Weights of a small mixture-of-experts language model, trained from scratch on English Wikipedia: 4052 steps.
Below are experts of layer 4 (counted from 0) of a mixture-of-experts language model. Rows are named router (the router's row for the expert), up (a neuron's input weights, with its number) and show model dimensions 0-39. Each number is 500 + 25 x the weight over its row's rms, rounded and kept within 0 to 999. Numbers have three digits each.
Before each expert's rows: a language model's description of what the expert responds to. This comes from a sample of Wikipedia text that the model never trained on.

# expert 4
What it handles: Mid-word consonant syllables
router:459487489510486523501530535489515496451497457493512498499516478482483495516471548493455497512485538476532530453443516524
up27:542485473513516476511490470499479524459494522538485469525465484527488516498510514506485496496529517544466511547497510469
up28:530505472544475484466534504452521489501500480550547505540477494498543478500459494524534500476500531483476518478453485511
up29:469487483464494457492467490540496492504469527473561516488490534510495535497498482502485484472496516537492461508542510479
up30:463485523503458428527501478474508485521483465461500486515489481482473509481490533473503486505533504487516518464469518492
up31:491476424487475470497503482505463458524506529503491500517543487475504501518483490492523489471461503513500489499444515492
up32:494470516496538425454467484499493526528445480541513476531531520510476504511481488463502498531485491527514528516480506537
up33:539496493499482477565484501535486478539459495498508493496465492512469480516501488465504548514452509492535533491492507524
up34:522500550512525594508478490488448548453543521483496501505461508487514497521460452492521491486482498511507493499519524536
up35:459464547527513475479509490493511542483477495585545496503548474473511457469480531493489495527518496456455499528470480536
up36:481492466562512483534428549549521505482477469536489468562475503498523488516485517508466547484501515503478501463455515512
up37:549467501547489481521532479478500509464514493504523427532517532537450469502476520508501480508511499489504473509495509568
up38:529512498480533455469511514536474487540481538518496489464511477506513460500501500457492524507538519504515523481485472527
up39:539529480537490482489549560528496528530456514470524519496498500504514520501487533500513511496471532475494463478434493503
up40:496527531535480485512538489453487462497531530496511447481499523470525504491488504482512545508452470490521506515512478533
up41:507480458457466495506469509465531529522513510526519539500508477503511492471455508487479483451526509509473466443476506488
up42:490510532529499483501492543468471528502451514515514542507458511505476509505496515503525496465515500538517509492531501501
up43:515479533568484459535486485500512515488509459498561495488514504534532482505469546507523458475487493503506470479503527456
up44:493486502544534532469493515506454493525523524531499475494491474483495503478533547482544475497485500503515516474491447518
up45:503471482502486471516494526479493485473463494520491445480507503493526437450526520490478472512490501495518533489447473477
up46:496487530501509494500536543490471515473451554491499462493525471512498457505496528481521514471495477503519491462528525536
up47:471523482505521459519498457506459488524487473499470472544493483520551515523487554460494497534490498479450509532484507494
up48:485513493536486490548488531487527522509522498463514447499529539519480491513500510493502492487475513530525525461482487508
up49:508521489560509499495487498481484504533463519495478442517498512508444498484494465469533501538487541507457503516503511491

# expert 48
What it handles: Verb inflection endings
router:513498502508496495509448472520527511529520514506515458525528470467478508481464467473499523523506514504537484449500463476
up0:519508466459508532458523515478499530497471488497504537513532556494548515484509475503450539517528467540469502490531458509
up1:518498524527547493498496519491488528520495508527513527495528517479483508470546530510474487532525437493521504503504499517
up2:518511465501531476514514486473536531494515465469513452483494453524505489469490488471495508539484498520450505557497508532
up3:490527519522508455489467478463470514507507481502496526487564556503474498510496493508501496530494468504502484513480501507
up4:496470488477523479505490463538487481523481516495478520517475534456504533491500513472478533504517499513528505495532516515
up5:481513444500465501476503526531525508520454502506487551473503482546525449499488521536475480502483509531530499537487471513
up6:536504473515458500507486497500530483498502463494451535511509486566510505482473517526525504467527553506495475494470533510
up7:550507508504523501466485493484523555494453479523447533528478522512530472472493509454496504514458481461549542451462493483
up8:477508520530552487465531525479512559474522518478524495495449475477535455520500466491465517495494531503512495515493514505
up9:524535494495550486486494516511500461508490508528533539486537515494496512468487470496517529508521479510510504504476471522
up10:525494480491499495472540510468507490520468523450522490480536488454470447491526469511501485530478502490527523513477486483
up11:491488476482538482474505480523545504483485517527510490537526497486480509482498568433534512506464512460527461531536464522
up12:539488526548505501492508508519520518469535477530486529475513449521497463519465516488487487501478503474493568462504527467
up13:486467478511496488531507498509507505506521490469512486472515482490504468512536492491504539480477491480536509512472497525
up14:503484498465557493495514523500523472452511479530466460510495513470538468534463506493502523494510501504511489472444474510
up15:503472496512555526530518493510522525565491506504553485521506516530506500492519511470513521532493489514524481506482537477
up16:504453506469463499536488523492506533544527502480505475482476452480565517561543503519502526489495457508520467495497514505
up17:463523490484532496484523491495511520482538500519502489485523505512495484476474485559476539491520498514490508486484491558
up18:486477475504537486555481501503506488470458473491477495535518531508511474507454524515513487440466519497513503509499541479
up19:502509476534457529481546509495528480496482531506483504496495498545535490499504458469501501505542468481506476480503480475
up20:493476492520528488499453523518496503480531475506525490513541533479457513533490544449499464519471460533510485500473471500
up21:494490440528525508479525487493502526519514513491494523510500487509500469541488493506499505498496537461510507521499493539
up22:481464478529508458488440523484503495523508439437514542458523499532534534540506520476476526477459507502508485509529519488

# expert 3
What it handles: Word-final pieces, CJK bytes
router:513459510453526480494448488486529532530499529503515473488471495475511499520465551484545460459508473466479535450485528531
up0:506509461509487462523502514454478496504510485475462476511496519500529499495528504518506501497507499509520484476439477494
up1:523507500499489503495501505491483518481547493511479539509447501531504515483514550492449499473482491509487504483478508531
up2:538507500505551530498496529498494490502494560460447553541508495489510520468523509495489549476484507491519486438500466455
up3:488502508479515507477522509521515513501470534527491486456497484489512491518496537513480534449509514493501498483481517466
up4:489510497536494474491495503461493525496513487519522482483505501533528453501426465508488482492505499468448467507508506503
up5:562530539518494512523494526516518518533479499475447465491488502504498467489488528494464516505530559481470519506454498513
up6:461487517522500503503495494520491488496461516517482485484515499462546518484477534557469497543502444497502490508494512538
up7:487484501525557519471516469492498496457471518474492532522498514516503490563573498485489511475465457554478481491520510463
up8:505519520489467486482460489535487483490494480480504482541479464498437509498482503505485531507498520474520544485513489473
up9:517530472520489509472498510454479495499529478487463501521538481486491456508507519535506508477491460496506527509499479506
up10:539482526513511497502497480472505475510462509526469484522515471435525519516492505508510432532489531519548532491472461490
up11:489508552516472495506481525509538483484404549471530479531452463500480488508487515487520506484530477519487520486492474514
up12:466510501498475469505492489516519501507488496479451487473536533514478508462500529537488494525518511570473484523488454510
up13:510490451479488517539493502516512472480456521487513514510513504484484470481518451464495495444550511504519515453477518479
up14:465493499529474503484489508493455481510449543537511487514481486487533500490465483483507461435497483515497475503490477489
up15:530499517565517515476483519516499492470472508509513490477498508499520487521480449534501481502533515531563541536478439507
up16:492547549475481521483530499510487485503505488497547462521464487478487507491475513473509536489501537485500464526467498490
up17:526502510494491509489549462495466511536491436526516510478467471521486493503460506514507503501481451530495512496470501473
up18:442530514524475502514486493521466493484483548493461469474544493506514484475473529527510517468532488503530497515504450499
up19:521524559521483507494532473549511492519461452485463494486504471444502441500470475482485466491480539460496493515482502489
up20:480445490500479505470497494508478504488496532495513474479519491523492520488554502543488487487487439472564483497451530507
up21:469473498519501524492514518530504529508504480521509511502535503439510479493505559489478510502497509480470504534481526476
up22:529535514509483500504543528502533510454518489534475431517468502516514485523496482514521512505450467453485489482519468500

# expert 35
What it handles: Plural and verb endings
router:504536511483534472477502481512506499510504528468514497501486515520479496461475520517520497518502502510520557536509501483
up27:521476469461514502490496490535511530488457517485511499478498490448456474482476510515490495475514550490482520502484528509
up28:495481507484518452532509497454506440488484490522483499492545464494535511460462509536503534517509506497505426527505491483
up29:495501520538470528458519438510510526529491508513476495466484528472520487490471506464491524485491486502489455495529526546
up30:498488446453502566501505479448521465523475504508499523521483498497532514485505516506519529496513528496448522512498515528
up31:483485514480488492508465500470490501462475481445518489480527533496512521515491468491530479524468453494460503541461500485
up32:494529533454521507494492420540554490475536508484533441510493483530549501465497512493473509505500465478515506497468493497
up33:540526452483492522500478484577541536466525474519490531503491485505506485509476468525465510467514480479490501512468484518
up34:541544525507459458509525521516475502467525470458543473507487518501493490513505476504506530477476506495468517516506540493
up35:463538486489525533511530500468475494483476443510542520503491499458549523444504500455478471486523495486464482490523514486
up36:491522490507482487531498506503531486482525528497511484486525479531490475471525491528524455549513494515478464490529486505
up37:503507500488472540508514509489528480523497465524504485485514525473498551474469482524499466504452526528501528479512501495
up38:427507486507482475495513484479500540468487486483514505507516509483508503477505513496470519521507524493482495500530500519
up39:497504465512511479515486500490479532453486441498463510501525521467468528495504496480471512525492479552543528475494434498
up40:499471537506479488489539540506502510522482519549525451536458506467485482490533519517503508501524488480512502497496480490
up41:485494492512493483510515507508521457468495485508473526479499475481529475484476508522497498498519536554493524512514560495
up42:498490527525464495495531518506486501503563507494539502474534531493494542522501503499510513505508518456590494480492492538
up43:503497504531520495521472509478502462521543502524521539487498580473492498503522530491464506418492549490443494549533513529
up44:490523482524531482529509446503459501540526511486502511482482537482498519509523540483483524456466513498498492482501488452
up45:510489531517476490486497476547511520530499487490519479449504503483542496484497524536444511523494481514499512529548501473
up46:505514466509505508488503492468487492474537515531507500460479514513503492495526534516415471515514481533480528470533515464
up47:528497507507480502494479505517478526477467473492503468518496522506496495520497477481487492493478511507505507497488495504
up48:506508544530494509536502531491523472459493529489488444525515498533471476498495514525472516485578480457524499503502489514
up49:484484498511526487500480531493496503518425492505498499473486515501480516490532505511450489463498524488481525501505497502

# expert 36
What it handles: Conjunctions and subject pronouns
router:451539525541499544499485484504513534467515510478509509531529451471510537476527517523500453499510510493555533523514547542
up0:494462479527457481530502458516533440501494497510513490508498544487515495471481522476514506510506540486471535479501488568
up1:476459496531508484500529466474498502462505516515532480531491519507484492479525502547538464483498498522493481539471484496
up2:504556535487460510533486514516510515483513519520496473492494466502509532506459506474530464488554487516512537519516476516
up3:459473480501487484491519507482508475490502504518484462516500467496458537449477483501493500489477538515514498569516485529
up4:519528491504471532498516435503476477499520484523410520502511496490485528537488497506495541498504525454454512497492529514
up5:480464492512502522519486501526518497481518503464505509523532549479541484513483456471460510495501531457472446500514490479
up6:505538495519499471514497493490461532493525543471523510557527524500541433511522496512463478522472500513486514485479514522
up7:478486465523492488497467470487465519519529510489514461500527527497519506514490535519528539541547474502462513486479493495
up8:525481530472516479486486463550497512506486566485542503478497471440497546485504488464466496477464516494479484509479477531
up9:496488468545512452522531475467483488524479503549490502529503515483476513494442509469507540455510494498521506481470491490
up10:534494501523488479519500521449488466501512489449499480505466524505523520523493494508499530488514448506498493528490496507
up11:459519435497526465477486520535494555502483507463523515528479514503463477496477520514517494517504489495513496515471533497
up12:530512494521480504536492457465538496488466489505469461513495490517485483481532477534542485525473520520516519502487499438
up13:504479494508476458495528515492470518505507471504500490505541515481509475509504542514538501486475503441512493513503518504
up14:523483487515496485545485529468510484492494482501505492493504524481530526461495497493484489503510486482462480553498495504
up15:506532477505466516494513484528473490463486506542496479509507529503533511517530500509482509532483487482493494498499484518
up16:535482483447533503519513493491483486493494497465535476536505524471476524489504535511508519501496528516529540513508442520
up17:486502498511466521515513495487478484473496558510506525446514489500529466531457506491463507497503478523484498514510501498
up18:525508498526469448492533490504495438488545553530492539488500506489536529517489487500544494503505495495513504475494504449
up19:502482514509507491495493505526505484508457499449482498517526492466572497484549499492494452484451499484488441478478498555
up20:515527502488498504504457505538482488513538508489522455555480525484499522517476519556506500511511528499527481478501499488
up21:508504480515489478470474508519469493485510541480516522504489523476535433489457493477531482529511500520528517509467508455
up22:466511516523504468518441524516516518512470540457499484519491532515485474471487525484495505494489532544536482512531494478

# expert 49
What it handles: Digits and final d
router:443474453494491497501492474430452472445498530530503494487496486518493522474506508458524465512512498549466519466514513527
up0:476545514470513468511493468463467486466478522565505490455453488492489530505490544525480490488493521465521504491493503532
up1:530480486508519477510466464490505476481525514476508463468483492479523462499455495495497502507510506530458570482490479490
up2:503488482505468550516529478497469512502478508484501479496528489519517474513533496498467492495456523481466544503459427475
up3:474489529514517543447493509468471500508531508548519497486486528463532499520462507516508478500520514513502519464547511525
up4:498511529450480502468496474532486462499454485501470503492505477504523460463494512517507517503470512503488522492486475523
up5:489481515517460459523488464486472541493523526601496526463474479516475508473559544512477479468497515482508543503466555488
up6:500497492481527521513486492473548481513473505472459508530491484459540497452506458462526505485507562479481526516494491518
up7:526445561467537519524555479498518492507508519520530501495475487529529499496488471466490521553490494489457539528491524491
up8:489518498544510507541463501520501464461468513529540468508520522469481468470472485487502486492466472498473518511510527536
up9:507441449473486482491510497519470529507464531534522525507471466458543494489470483500521490574466535502524481516485506554
up10:442529460485477478501532527514544537530498451492524516481511510498572510487467470559489516502489545512492498465467474460
up11:492534483506461480489517536503534486496468504518534520524511546464488498486503494467519502535524532480477527502482511500
up12:493477455502478520509494473500479496480489529472521508504533537511471508477566508466527505505482545489478501545468495515
up13:508495550494454505538547465513570565527524552428466529479522478488483478498536484451476511502457497486495480514543467475
up14:549497475545522488541501486497519499504570489445498497546471470456504482506477463509500522510491511487462494510484490516
up15:553506501446478490493523472466505512450540499467541461506461556476536497555478494518477483478524496536477515501502436508
up16:513498501537510498516499532473551524488531524493526480473501536555509488452492474503484485466503500498468508497472504484
up17:487534519527517522552518487486490522503523516488481423500494502518547490458471554497512503511453517466514453477488492554
up18:491542517528489505458496476502449479446511553494473559477460496477489491507506483501495539455504489502512551495536523515
up19:486478519503508540490458513493509478496523504503535484438513486490555490488468504529516457474495481519475495470491495463
up20:518485539523495479533470488474498503448518469512479530489520480472474482514500519530470471494541553496460493512517551474
up21:534488466563495508486529434503510529513522498443524509505511500523479495485506504480487489512484503509470481479490497497
up22:489528529519525491434499531516525514528480475507510477498495468465567483515483522513528512483507541450516433478515500514

# expert 16
What it handles: Digits and lone e
router:468487503480489480513537519526496559445446484485537467481457513499528506488490492515494528497494508506535525468511514515
up0:495500539470487505500511525513465521514514554519546498535501486517536546518494522510453533467518485520474513517534518508
up1:474499521498519477496488523485504464463489532512525532474516509484493493478496499529535498476508489562509485500487525517
up2:504500503506531504462457497525537479519545513500489515489456490473473532508513476480511515516488539489462540480513518478
up3:495498492514468532505504523454515494440495483534516470452478464533488498524485473494485503482502562469513505511464514489
up4:517462501518521504481513511513502493511573467504523508503537507486486485491470503478493502519474519447474509491496509527
up5:487513495453456492484494479543505526508477520471580467539480487513464443474488460524520508504503539508557487464520489468
up6:480490540497502526499537482473548491471502497476517456531465453486498515461533519494524455454487504530512503465500467495
up7:465545479474501491471498515489512537436507538493503498510469465486500491509525555465524457450511500512488471499465518474
up8:469474482474513487479501511519477515505474489513497480536484486515491481527513522502497528455533488477481500520523505502
up9:499474535521501462476512490497505514507524493502485553502484514514492528450526531474529488505525453518486520507498500481
up10:502496494501480502493484519512500555491479541485529512513490482489473457502480488536504512484524495441515542506469498496
up11:515481509494504520487512486493465529517456459477505501548497522481459490474488475480487493494505526453544470509443498502
up12:479513525503505488509473513528457509524507500547506525537465514513503514550488470496493514446483501534517461505527515492
up13:472485482495544490478504477488485553495523530492502508532487493548469529525509500480458526495521498536524515488499476512
up14:524523501485514486488506539497509499506496463487525496523536520496503495541494465497491442538485526479532476515502524441
up15:508472469571563465577521491475502463528483483502491516494529512560501496535506558502511495497541503523522450526482528496
up16:498493502471520481461500458545534488537479496501544511500481522522477507505524524445500528503504453496482497481520466520
up17:502490492472479497498520423516492486509529439465489490481528484490464484541487489528505512471462490519530439508499481549
up18:488510513513523485528534479499489507503474477525521485511471503488481465464476525493506490506551507523496519483515492532
up19:497496505517539435455488484492533522535503468524521486547499490495499474471467496528490449520459488536501488535522517515
up20:505519478504477543530529503489501479483520542496550485534527531476482532521468516525496489491529512503496526483490505529
up21:463548507470479510531466469535480489489553500523479471514505488489512510503507471492470483538475493526504519497484513491
up22:478531481498486507500516494503516461498542512532503474528501520507478491484476526531459502479479443559426508452476548499

# expert 10
What it handles: Word-final pieces before space
router:543495471509478512503506476500517470528499520502484526522507521486458486451497507487529499468480472488537456514507489495
up0:506494475506482473459546508511479514508541489568521477495494515475507505491508548523490528499468478491489525522452538514
up1:503518516531503477510510518505489510564496499494505464529528501499509524490459491487517466470548418452486499485491487529
up2:491529515473468500528484487532502467474472490445506484512507499524472513503527499479544476472480473583512483543525483531
up3:495503462491477540477526489479537489512494496487512475506539505501564542519518507552476528512515534504503485557439484550
up4:520515520490515500488546541505510473480501537498492446530514498513492509501458508553477533495485510530531496474509484471
up5:497493473509528501495510489489515503505510572513536505503522505497510511493496536474498518509497524521489521499487529485
up6:509538518494495508494491527511488491506465483508500499488509476492519537440516448435502507526489491486475506507499506551
up7:501545463494488482504491505445531483484472494481507496530503483519503513510481486490459505516530541520506495510487495508
up8:501483512498459484499498480498543481529499498498515522487510454497475477473475462496536475485496437489519490483493469491
up9:492514524535512522492501453459481494500484555492488486469494520508517459442497502510558490497483524502540511536512482477
up10:543503522516483458469485524549492441501502463468490527503480504488529511490485483503459503501511500525532530523504508478
up11:466489532495495510461516474509531488573513469537503478484465506452508467463498520462527510522484509475503511491501507495
up12:527477512441528444512514472502483490500496466514497502506511553523479525532516515464503506529537462479440524519511498510
up13:542521474498507510514519515497459519500477487494498521505518496470503513487496483480479500478521472526520483510485477528
up14:522517500552476564499531499489502493460482504481530528517493518571541479475479494498490523474487484520487475453485490481
up15:459489494483524464482469489465495492491482512524463477542493545500488525521517496518504512529516491498478551499457495473
up16:473519522512523490496536507473545507485552469502488505497510498477488484481497504502490506511482511519524532485486447479
up17:500522471523496516481520478524505481491506496502510502520499482525542542496523518532496489472520464447517510492485486490
up18:493496499506476522461506512516507496501529490504483494452523546534509491558486526497521484515483547522500510502544521477
up19:479517497488485492505500515468490529560504455506488533462542502510503516509467484503480517478481508487544468495497494461
up20:460490494487476504508516514533505514511521473498512486472517493516492485518436463481464519489508473497478478449506517498
up21:498535488461510510479502524505527499477490535480504469463491468506480528504524522478501534524506470506465515540491490508
up22:506479504506475514484469470537486506483510497513482495506529532497509515502511518551476486476527498518506463553489525483

# expert 57
What it handles: Years and inner syllables
router:524531482479488466481478526472504504489502477503507467533499510526484534486499483536488509503507477537530519477513474519
up0:508528474512483481503500467507471509518537521489470508496539474503475510490500497460513496474478517472526564489465506501
up1:507505511519536458495512524494496496517473496517519517519518464531518475532502507506536507484464452499521485511552504508
up2:449516478494542470501491539498491486474539536522533523518494479454499458482511487500484527550519485494477552477463467492
up3:485490505452524474494515517527492572511488513521479520489480473499496495526441535482491504516501486562416561532490490478
up4:499541502508519497535508489508492494508462515509526453475511520484430556500509507486490472533489455499493453534514472503
up5:517527505517495543521513518514500515549494498539489508480536481506490499449492532518535526484516491513498498523520480523
up6:475470478517529481493524533513442452464477508478531503558530484476531501461540480529494513497509457539457518481463478475
up7:468499477514490479532486534499559534484455488459516475535534487500459481488453543513496493500531489534496515491470512485
up8:545482444518511507483472482516532480455500496532573542515489471468483500515513488492489511471499464499481510514510469511
up9:499519543492491523550496519487537503538492568496520522530505520454460509466482474490526464518495486498483493520488517514
up10:462530479523503514505536502509516450508494508523536439511514452488545523498486459522516496521515512490448484500467458519
up11:492503466499483486511453518510499480473493493491465445536491506485525485517536550483514494527461500476524518503456523499
up12:485494477521522464505518456507489465500512528527496529521499511560518516493513466497512491451492496503502524506502479510
up13:529496486502508487480470450527496503496474426534510501481520438507498496498466494477487497531531531460471527502509484504
up14:501493524490484499446522515488536496513493516513481501502499504481490523502485481462489525518495549495500491488466487508
up15:503502505485477475483498507491514466534500505509498478516508536471469534519468507516485519487497475520470544499461495487
up16:488506528480511522498542485488501531540500513511529468481485480485527475484505524490517457465540475484484510533504514514
up17:539488523455469529554495485493471540495519510451515470516485483498466497488478454495532461511494520514502495522440463499
up18:513492481499478493536462508465482493491487487495489512509511490481447498487517529492517502534547456569526483512477490514
up19:520486517511522492510458543486537518504472530498485514485490501466494501483472497479479480509476528521493479504469486486
up20:487490463506467522537472488506492537459517475478477486494504499475499518506494534494495535510488467492485516511465497546
up21:482512505519474490532486486443477527491524499525508537523527533446496467542502471497479492488487502481527527482491493516
up22:460546479498505438537540524501473519500476505502478468477518472476516509530501554468450484525463513488513485520515486518

# expert 25
What it handles: Capitalized cell starts
router:501551470472506468466488494512486521497467460470491463453507517501509512512550491522470502486538528515481484525488497490
up0:512489500510496496501452534485493544538549486487492484504469485511447507503475497509459475543496493449485515489460484498
up1:505506505523522475548482476542551517519476533523489466516497447493496487525533534532511489521486510545451513487490489501
up2:521428523526515494487475517484466502526496522510500465495503530414478458511487511473481478521479500445495481467548538499
up3:487495500497517456483470522429496490478491484496437514520536501471501491517516534451525527516497549499486469509472483497
up4:488513480473496492518489548520500537500467478471478485480504505515510443478504535492453517510519512458424491532487480514
up5:517476456510486483494501528564524504487470513525526508503544479469478503490468496491507479515508479511474533505494503503
up6:543470473533503501513518528459525502482457513494485547485519506524505483470512485507497447517491489443539478507537478478
up7:488520468500514534456489484449476443484473499483458526461511492439527504510486473479515491506450507508493494494493493513
up8:490497472495536528486469484484478481502497527478514499443543523481477554511532485460520510480471435480468477492476493490
up9:493465455516506536509474511486516526533500515445505511524504495520481446491523504457432527444518493485525496468501469521
up10:475502544503542501513487527537467452505518504530488479491491548526536536425527486447512482546505497496450532490470489495
up11:487511501507465478472452512505533535485526484544494515518531510489518492517478467496525494527483486504534474454500493454
up12:515504480522487483515528490505513467523537495486503509461456504501529468479522479478493501530519500496496481518474508531
up13:438514474482518516502501474500520479523544448546524531501562507477471474480487514553493525543528498496475479524480504506
up14:495532503544549515490480551461507491521471497462533510467510460453490482524489547517514487461542513468487490496480528540
up15:498521523454534495497532500501481501503498511548472494494557515530480517508494485476541473496493479459476446469519532507
up16:463554472495514482573477491521490446476497502506520481560503502520497495531502499535475463504507499494494485513479511501
up17:525488507542447486499536507506480454518491517507470489465496475494494511504500557501469529513541488521502545515486510512
up18:463523462486494511473507497495509472496461474563513519491475509490489545498482480527498504497503553493484498468481508445
up19:540546492530516511530482543528543534488548539516470504509499502508499541503470538510490549518511491498531538492486508473
up20:498536464510485499522513452461516491483498538524502499490486484508480463552548503446488538523517516488469481470521514469
up21:522582457526455548540483480469502532476512522475489484477510511542530460499523524481521496523491514486520482445517488549
up22:501494548491529517457467483492506508521516525522449529487480501497516514542493498492501506495487547490462473516493500487

# expert 8
What it handles: "ar" pieces, table pipes
router:441518466482491507476480488455472509496547534457504506533449485531530521457499545542494510460472487505491533507507496472
up0:495519475491486485502484448516418473478519525532491509501540528480460529512498527483540524510482521511549495473487466514
up1:487514513517476487505438488537533503527513459518490512504489491499440514517545504478489523486483519522459423530515495516
up2:481495501494478505449486441503500539495457486506514510508487465494494501460526548462466533499440472495550479483518453475
up3:487540525526533506465485480484481495479479509496489494470505483529544493498523485483469492467509506531544522495487476496
up4:469512485518503476509462475479505528481474456525454545514520471521503476498515515471470474471493490467490457490458518503
up5:424490447488498470467470493526513537509514492513488458503463496500504492491500500513506489513496544493531476500509497523
up6:489515484513529491497472498546506509500489486499437504486535494489498537491550464479502489503449492530492521518562479465
up7:479478506513500475485499478509544489477505489482506517456526506517465476500500550506486494526490500493511495490539493514
up8:490516528528483500537481470454440504496512507518439502495515486481471493480480464485497522479518476477508515504440505497
up9:525523485543491526517495485474522516458458515493470511508534474519474480496477531485458523476504505518457517533541547508
up10:533504505493486492470463502524498501480526437526532525498506520530525520499524514447476431504524514446472464504445469501
up11:521495490478508469496484476477460493514471503514542475546455516496482470451508515520490507536492520514519498503453454526
up12:480522476480515468482423529539480476500452531549503508518508528528529531494469519504469496514476538460456515505518474532
up13:484502522511513503474503504526482495519516503497477474483483542449489531519506567483479502549530494507544508542496500504
up14:470520473461450525500516538532452521522491519524482507508499486485499486518498517525508540470550473481529429507520529485
up15:509494500479477504484479469501525495515464490489498496465491484513536507466511484507517569472472496488458511530488512486
up16:520523523533490518509505498494510526506514510501543487485528500522465513480460503486478464503478526497511507454469511489
up17:465518520477478517473462481521534493482507504501475526521498495518504516501444548488529540471526524540539508468519448509
up18:487561523480507456497523518511481489543526546485497480448543551459545497519510514508498522495508472504526512490517449491
up19:442504477521466537513509458489515483516510502526533478484481503488508522523489527487448506556490486501499484480527489491
up20:500469502540429501516517507522493511489489512476546552503490511547547495494528518537481505506501500479468479513498448488
up21:476504465536536508494528500522501463473516462461502500528469524524482505513529495493487484524539532505528506490507445494
up22:524475476521508470520496503522485515547476524502520535516472519531454493510536586486513569485465502498461494463544475517

# expert 18
What it handles: Letter u, nationality suffixes
router:484471503498513519508531537491496450530520430476477482501485555520519467504521480463488516494541485500480476529479502499
up0:524500510507494546519475486493456448537537467494489502508524522484514529477498472473498503456489484503489468519411465485
up1:531500480496488487512518458506498508508524490458535499500470475516481467503458500474539527487446509468526496488514420517
up2:506529496529525468523497476520491481465506504556488525482488495511554510543499533518502495477526544476511494473501537482
up3:492502529479482543491548499495418540511523473491569506500500495549531493443512457503507493502514478487475490505475521491
up4:525499509553475460516530502514504492468469500527466477452477536516479463478469476501493479493500528538469483506516482532
up5:501513504503451517503501509504444515479478477525496494511521502491480490504511522504477513502486489478499510493520531479
up6:474533453490535501490531459528451502471461498535493482497519526530499493500512517542488457485542494500489465504509494548
up7:492468449531486478461524509490466532517512479486534496510515550510503455509480470565466487525517459538485463483479474480
up8:506492442484486487529525485491463520517499511525529494484483478524487504494532476519478522505496527465474499531492454540
up9:482473514529474525478560515446521537504506489475518487524457472455489511533492473506496499461512499523499472492494490524
up10:531505463472477483468481503501490484491565508483515510508477493520472540490490557477500509504524484487489487500489533492
up11:547526480502541499536499464513499435484482527488527465521497469482548528499518513511537499485473533497510520517521519533
up12:528515506512539513501523503496535516503474494525552496478517514455497507468503527528547529465495429521499483455519515488
up13:491487516525461520501498479484501519495465488523517521484542485445505518457484497476508483510500502466495529499451507486
up14:528492500500505514533479509504504482509470559553519563463491448494511477503482536507480471512462491482462483537483489475
up15:505432513500528475505533505461495448493471519497490528512556510519478502505493510498482550536477490494513522470476488536
up16:505500519509475503503520479524464507491509493479473516486505465477496485509481558503512473538503470503475516463526532514
up17:460486496535453541509465503461481456466493538483501511471503469477463505526556496475497509479522450483491518523490478502
up18:520547519520484495495537474498492484476452536508517549485487486541491456469510479501503527509541550512454475543516519487
up19:524506519520508540502443500500500446506479518515518507474467486484507501542512483543430507471480515429477518465483495477
up20:464472553516495535484485498497526524525470500516532514475476500541486495528467486537449540481475471533510509533530482508
up21:447492479543528510481466511479456497479506517521566433513453494499517506522508503517509531479503551516530551534527500505
up22:530495510455566524516501479461500534523475528503469498524539553486487484525502476493476513483506533514467476502522537503